{
  "n_layer": 13,
  "d_model": 224,
  "n_experts": 64,
  "experts_per_token": 8,
  "d_expert": 32,
  "d_shared_expert": 0,
  "activation": "geglu",
  "moe_layers": [0, 1, 2, 3, 4, 5, 6, 7, 8, 9, 10, 11, 12],
  "router_score": "softmax",
  "normalize_top_k": true,
  "routed_scale": 2.83,
  "balance_loss": 0.0123,
  "balance_bias": false,
  "init_std_router": 0.0115,
  "lr_router": 0.00103,
  "vocab_size": 16384,
  "norm": "rmsnorm",
  "norm_eps": 1e-06,
  "tie_embeddings": "early",
  "optimizer": "soap_variant",
  "lr": 0.0075,
  "beta1": 0.95,
  "beta2": 0.99,
  "grad_clip": 0.5,
  "batch_tokens": [32768, 65536],
  "seq_len": 1536,
  "train_tokens": 238100000,
  "steps": 4931,
  "dataset": "wikipedia_en"
}
Below are experts of layer 3 (counted from 0) of a mixture-of-experts language model. Rows are named router (the router's row for the expert), gate (a neuron's input weights, with its number), up (a neuron's input weights, with its number) and show model dimensions 0-223. Each number is 500 + 50 x the weight over its row's rms, rounded and kept within 0 to 999. Numbers have three digits each.
After each expert's rows: "mostly gets" lists some tokens that are sent to it at least half of the time; "comes after" lists some tokens at least twice as common just before its tokens as in all text. This comes from a sample of Wikipedia text that the model never trained on. Tokens count by the router's weight.

# expert 7
router:569505500486484557418576447475425468472523490538553525433472532437384434568469441491436563464498510460497483460518464495445458473554569571524493546494589541468528529496475478497501512532496507481545529632461512481459530457475384584500501503465489547538476545539476477508445513499580455509465584495510524543636554512436462399534600469489367382470484496445404388496562487486518473535564518453359503509465456462477535572461432522398528534473537569466454465528483411502446545487532527461418482594461484455458487418517501615483462490483484395471522509520567501520513544557537479471419482510428543526493503494469467643551436545532518433475526477529542414421535524565460469430459
gate0:477448561557502442457447516477470567605514508404534573485466513473465498570451527473478501496473499470528513560569481437501511496538570588387537487439499506480475545437477475458441525530520427451515508516530552427519512510468374572476536467452387493491482516533520431368570432585466435412571464525413493467506463453552497400542480532581548431448486620450534547530529545508476506486545543466655414541546448494525473542504498615547481500515489541508495404488462543534499500532492556457457458466549493549537578528555507666499425459533504470482504519550622484473523489555452526500527481491549411448458444588548555522489477459495531537425434587444493442408502523498426509500482
up0:462462492490497455512478486524524455499595521508442372546528572509485513522521502669518521534532458525546429465601579498583495515512401509473480520537511496494571496542493553553525552490453404541399494613466417605508463542568554524499611540508548539470555524489626482514547481535501582569482554501539374505505515537514459532510571543421421570479480424434495477502462474574434533412516516501517471439494523542446526502498525523573560504565485552464508503480501520563571404561612500470443527531563509529519479463444533438428435465594556528484473526435490532472525487434540459455419438547628527558504447512561542552534442384541528493483530512526573506559488466542566503522562
mostly gets: "–", " T", " f", " p", " r", " F"
comes after: " |", " ", "|", "1", ":", " ("

# expert 54
router:546453572552542627477564543467510456471480477382459557533566471501537544541541500556457505564505515440477483456474565497599465499480440570453549520536518535531538493546384551422479502542557550458476496534501540519526558507459664493523497441553481583477587536538516547507527538524513490582559444446475513453485495545515563439533455582395535580467520469487535518466426486560556505529544551509440489448480502597389538540495457556561482539504586560450607490513473533464478517485532496540447503525447503582470556578566490545517493602610544548561483454541534509554548506553495575362489474456636551477461541506534480520439477458537513483520624452583541509500588525538447494437514
gate0:457459466509553540542550477523498517591475416520467486441602411458453552451516466461580459514521443431431501476405499535542439462439517433415465541500463578498472540527494457476487421497517539590515504340507517536505554426428583512517524456450517541560478473530500492523547464471555426521414491537492446486556495496515464536557482528465568473375496512474420517461501455496466457497498453478545437464578469485519493531409465472541429577470520528485495520581513426521412510481447565603623532426480457479551486478471450529515566478461520451544567451572513388531425594475555505431547489510599503601439442523418454528504505490400451533552572451403497522513597599486553535467514
up0:537485424462436534509520561519578433354467428456574445526509529450434424450483539512524398537520549448517451465575444458450537471526561518475562523456474445519422435474532497515495487509557462502579594458505575496444504493438507488572524479588522612469479454501561538498410528427507566554527575460504434578518456413588485519513514513468581500454581571442458505473522416541529467527446560521360435500519429500540471495551549505461421497506497507471487460418426463370507555407511456579458526442508476447565479435582444495425536551548514477526540386488556484515526580559450478498442465458540480427447445591539466565500451460534432467555507451496552515483488470509532530425484
mostly gets: " known", " new", " this", " first", " former", " same"
comes after: " a", " the", " was", "-", " and", " an"

# expert 42
router:504391525463523525537528537515488483515530493549526515447525505437501544418537471546535444570467519500482437495423481520552517557462514435494437477426560553440481459512566467567380425365502503473557541457501462452545464513456488494477446528542538548481439597510535448540562508516430493496519581556606569485502544576455439430453479561545492442514468500536451459537530533484527480586472546495469463461436537503474472539499447596591554348425411488442598492510600515626455497534480542523425492479566576482552415574436502578450464474586546467444571563402570505552513463499452481500489435523504472486565554527454473506456533465542362513448536473459476518551423485430445511447461
gate0:520489517456519495487558492552466698515411539459530522458453537544537586441451596507501470541496498534457496512519407480521470411556505548472565507526581501574393580516455578454492486398571476575463516439514550466545481472485512487560469414542501496533483571618453436477485483470450502447413503506436431456499492518531502505551505569471573521544490514542522416506458542490530528533530492422547464499556512492492521430535478472491455506449411561551542517533510445410522504576465491482471580469503479573447426514609587427515527505488554603586485439564532459468523478464402480551517424501478427621483530555444474601494522494509465412506482486495440526515438484465481450423652
up0:405480491485524493438466496457519463505543526573503534458545508631444528555521461557609471517513553493440413505480619562523495336525550542526435533619499518529498509446556495445540519580493510508493592539546525505448540476517465507568508473419457530567578515502537499519538568522469517504407534508513498577516558449534525476379526528503508541569571489590482474530447474520418466508400471488456457511492561505562522553568509551465573493522469583473475418488476587484584431588500479607381498545553450572480580509473448505513451492494508503510502538456520490472465603393580521486440533572539428445501455537634571468468519418480558458515545406549513469486504462449488499551492
mostly gets: " the", " in", " at", " many", " during", " several"
comes after: " in", " of", " at", " to", " for", " on"

# expert 60
router:600463638461612536567532497523528452504488515507528498472507446533516526502453480512467491570522531359503474503444541544542479560457469455480599469523502532486493497534510516528494423474569552482586461507531529550542448501462593477489484379563478596480500548585590537518466494458472478525559589438562594439511493509534508469437450608370541529468556467518604566449458470521490486657492499519474489542532509456482613543514447445552402524574509518490613442528504509533468544439493519542516535484505518528450499529519488512535509595506567481564508514569536549583556487466511485484441478551595519421470523500448415479408505479543397484548611509574496464491591486460458544454450
gate0:464535531475548549476554582537548515391584489520442411523420502561490479467461554498451525546458522547493576481554531496559459473523515528543497417507546484511515467507478497469487465500530429424515467451610511553523536455586537524548505573581515570455497531532525549505500565474520484497459489419457487668503567437443513565528544474497417551508586544499499573596479490490495589303444526480522530533489553444417539539490562439522466539484482463501464471482390432475605533561537548590416553542463523416574493590534531433464512508516549475503534501545463457481519496477564544357523482442471533509454542472482472588641482586450512524506533517517438483558490478485466438433511
up0:495537520500498546431520534624469518532499532572386422487506500466474461513450557468432502547383510464424568457494490527494425444470547539491476497471523474386509534468518456534535545530465547580503521517602456390410548589485478556651520599529478426435543486513531513493521483473531454492475521555462400567487481548544426574471514501507455538464588516503561538530430498467487503423531521561455508474504601502506460577444623563442467511478544520471473492627426469490690473542567427528451474525502565479509575406523542554482462519514477440527523492493510497518560512504543449516537504476546502468460482523468475570512447477477496544418473428436422537564459497521505369547453
mostly gets: " his", " their", " American", " two", " National", " This"
comes after: " the", " of", " a", " in", " and", " an"

# expert 39
router:557515580439491503504516523488495461544558495579469607438516452520492439439518445575516490555548533478519448562462540433555538541454563548501554479570478527551391534501483484529438484432542494470512427533500458429479488503556539552435461358511481597500533514539462462504508383464427518550529575440509523506591555516619417502462442472408528478480480505466564581438467450607525570616501489550519480604528518470512531482539439476591429456441450505441568420494577521507607540462484551552485455479590473560495462560493513516523437565491494448493434508529475579546559480435450525535416490577527552431472523534499434540452473421437473512462564511551545422492582555446505526464413
gate0:572493519593542514525483504338591498512536536428419481513552527526485437495508569536427511515529462490579522534588491488507402423481595572466552511521480524447541522513576530541540557543529576555396500587532518589433403426481498581529579467461389514436548570508429562524492495472484489502538538468552507542480577456457521549428422498575466488575593532520531510439461506601572470491515468506461473570533483466485510581458567451446542456501469400530494600507499476489550500638534537491425550491493486433512444475432468471451537452508541468424507466561482487511424536573480454395513520528516514565553482497550549531485440500496521485476504509494413518483494450529618426395553
up0:510572459515529537494583554522510480390558477443429485469493476519478529387523455603496420476484501426496490518520457463504438446516482607510520451396519525434482435427477537515630468583492528479440538562460517441569475534469492550490567562456451458444472552504503474559505535555573625570529518538490524633553503520508529485450514530491503512455518515467558419529518468609622552515473429448476561535491477454447513436512567448410505480526523432516508534516477554521535479477533594556419516496479472447549495474545522452454493437465495527532568489487473572477517574591473371592451525431551592487451499478517481575670555478559517471489591466520464471540565472501564520449544
mostly gets: " the", " a", " an", "The", " The", " his"
comes after: " of", " in", ".", " on", " for", " to"

# expert 10
router:573455519444600504521441544467486481468483547521484538491401467561456416431533467518490501627543365514520452580484526396528492549494537432458542553516498531477426401478509516439494515435505473396435498455555384418513421475441541544453482491523595563471469509466478376485541444495436499593519508469534465545541512634615445442437453582509487396457443487505496551417466520511495536624468492476432501554533589453526537514489515490529454490371453503524541517514541584511558502439571523518458467480654511481575517589494449420425477538519519499465492572541442442550532488532488534516516518475482532476469500577447473560462486463506468490484540477458546511485500532555552503531496
gate0:468560496505470525477514468494400444483516478496574526540518578404463526568508549441538511498465529619551471417473518535453470369448580454508443547537417574555393421534418492486401576509474498513505496408618519471341494421535545518476420475493390507476443548551523512444563427487486499524554527465473562503547522480440425488591476468496591513491526506492452448580552530487477544523545558469511473547545514577496425448486445487520459570493448564489495563466457395448481580538455548490570473516500451543499540483482598486473560497547471487518544557516523470455499516551453472531409592577493459428509552577587516454508432532450477557556506556587441487588541531485471543484534
up0:492588427518448531580520514493549554443608466399499507391515405459549485494508507526438485401542552588547516534538563498469518512572557531483521470509545513479551592549442578498478450498496512532458588449525520587595519577512563481466528504533411537466543521517471579446614475526520546542469509403557570472470429467492523615501523558510460519483489472436500528549436575494438463491455456512519546509503543549560449507490593505484568482544497553525644506501503492519482477551484481533505555514643532396505590495447502429507487588518448503452504512618490484556524504586489484482480504569447582507432536437411505551478562574552497416576530520480582494428588580450499510513531
mostly gets: " the", " a", "The", " his", " an", " The"
comes after: " of", ",", " with", " in", " for", " to"

# expert 9
router:506457461534528485429453541553433450466588522552635532452460604503467398522510527524430556445465571498519486456512444569504505476516610501496402469595575551500429560490484529461489521540452501546461505497575515501529535515488427457467498539533513465514543554362513373543495506542592466484486590530458570454490558496529539553522582492457421510523471503417466416526556446493534463550563466483449517450489527470535492584449553554494493585426397494509501488531485553480421554465585562460517499551443374420482504408391523590430489547449513491503442608553480526539538504515560520465429631519463498574488527497537469475537450418495517506440516507520553505398529502530477539466521
gate0:547398468533644458493448499526401483464522496553519438462621473508462477480519511496519543534475471544450477517562449513467502550443466583528486443439521375593505495574513550546468576412567548532416547524539460516569545412498481553443502565533587530460445513524520509436477522486562516495401496542507440489525622507425550539479501506453423483523538535552516487444382516560598483540608500492516527465506488450552399524420474511499431556478511457522559493503454464576559578488465580617450559566470476539521451499444508633454412499517468446536575410490528555455511460555459432558566522451480464534501542428591537485577525551538513501553442485553501460522497504546542494465498
up0:539340476529528419532446482542491488479451454489449502473586513496494478518513444527542473559518515532541509543504599474450614489507520564488555506444492504511526598464456440547526545420498498490538439561556495462462438550414476528572539462492557464496409615581522458420490529490479615549485472468458555465482491572519541556541407568532406510520479538540414499517431479465389472540485519517475502543499469542500566560577593541532432493524571463500547519487541471567491463450536551486478506396407493553422525395454501461526455577406529511483469411459548563410463508483557492502503421480486451553463480455578572557514626533481460577459537455502595512403546477479515561581510
mostly gets: " ", " r", " l", " pl", "′", " −"
comes after: " |", "|", ";", ":", " /", "1"

# expert 51
router:577566433495500567468484525488461481424612481619616519534463577481543511529463455491422529525490559494548526487530485609500508523510543547498391455534519533436424553521494584561541581548462599442472469443560536593513517500511427486484481516377488502452623573398633439403426569445527477412507452531466543536525530521484587509522563512473412467489585493476470493497514515504583468443519416481448526535507547473462441566428490533435441463461462520570518508508500532491514516500531522475522454545435554496410536461514487560434449564386547480525427528601445528510517465551445419502471508395451477543437508424425498534560433528470526495493531507577503436452499494512490520515488
gate0:487473467542567494471420529402509497562534486498516534461443553516533494498422410347497414553511459454463441405519474486368577494494547473514575437453497545540489467478523585486470524495565480538483427467564483457573461468523498474440620546543507349520530547439448477588439466582585505468430554540466446498511445464554531435554514478475454485513472544579502511506473551497454414533492572544568435488436521489489404487477548482533509513497546484482522482433449537552435499372562510446508479486582517406514540480466448464526464549548622537474484501549535544503381475531620472451439431481533449541498495484618461461476552499392447473458525565472524502456493524473526433475529
up0:520498447446486435433508488536499502533458520506535487496461501456514471595543494576488452511413488567579618447548418482485455464435435475512501437498508501470558478501546533494471399481509460404568517599581414490561490461437461454484487466516451533492527491492517474492424583506537545545467624441537409523548442460524549429431452398443484455454473537644418509495438539496491559527528518464466519526570487567485518480502499409497476514360528446515489470445538536527596541459484544470550454490533444393477444573523376477591521597475576513579512403541565397420533527502536536518476552478459624528515547495492455498536510560481522452487437481504532560571562455457556492498546
mostly gets: " ", " c", " t", " tr", " res", " rec"
comes after: " |", "|", ";", " in", " January", " October"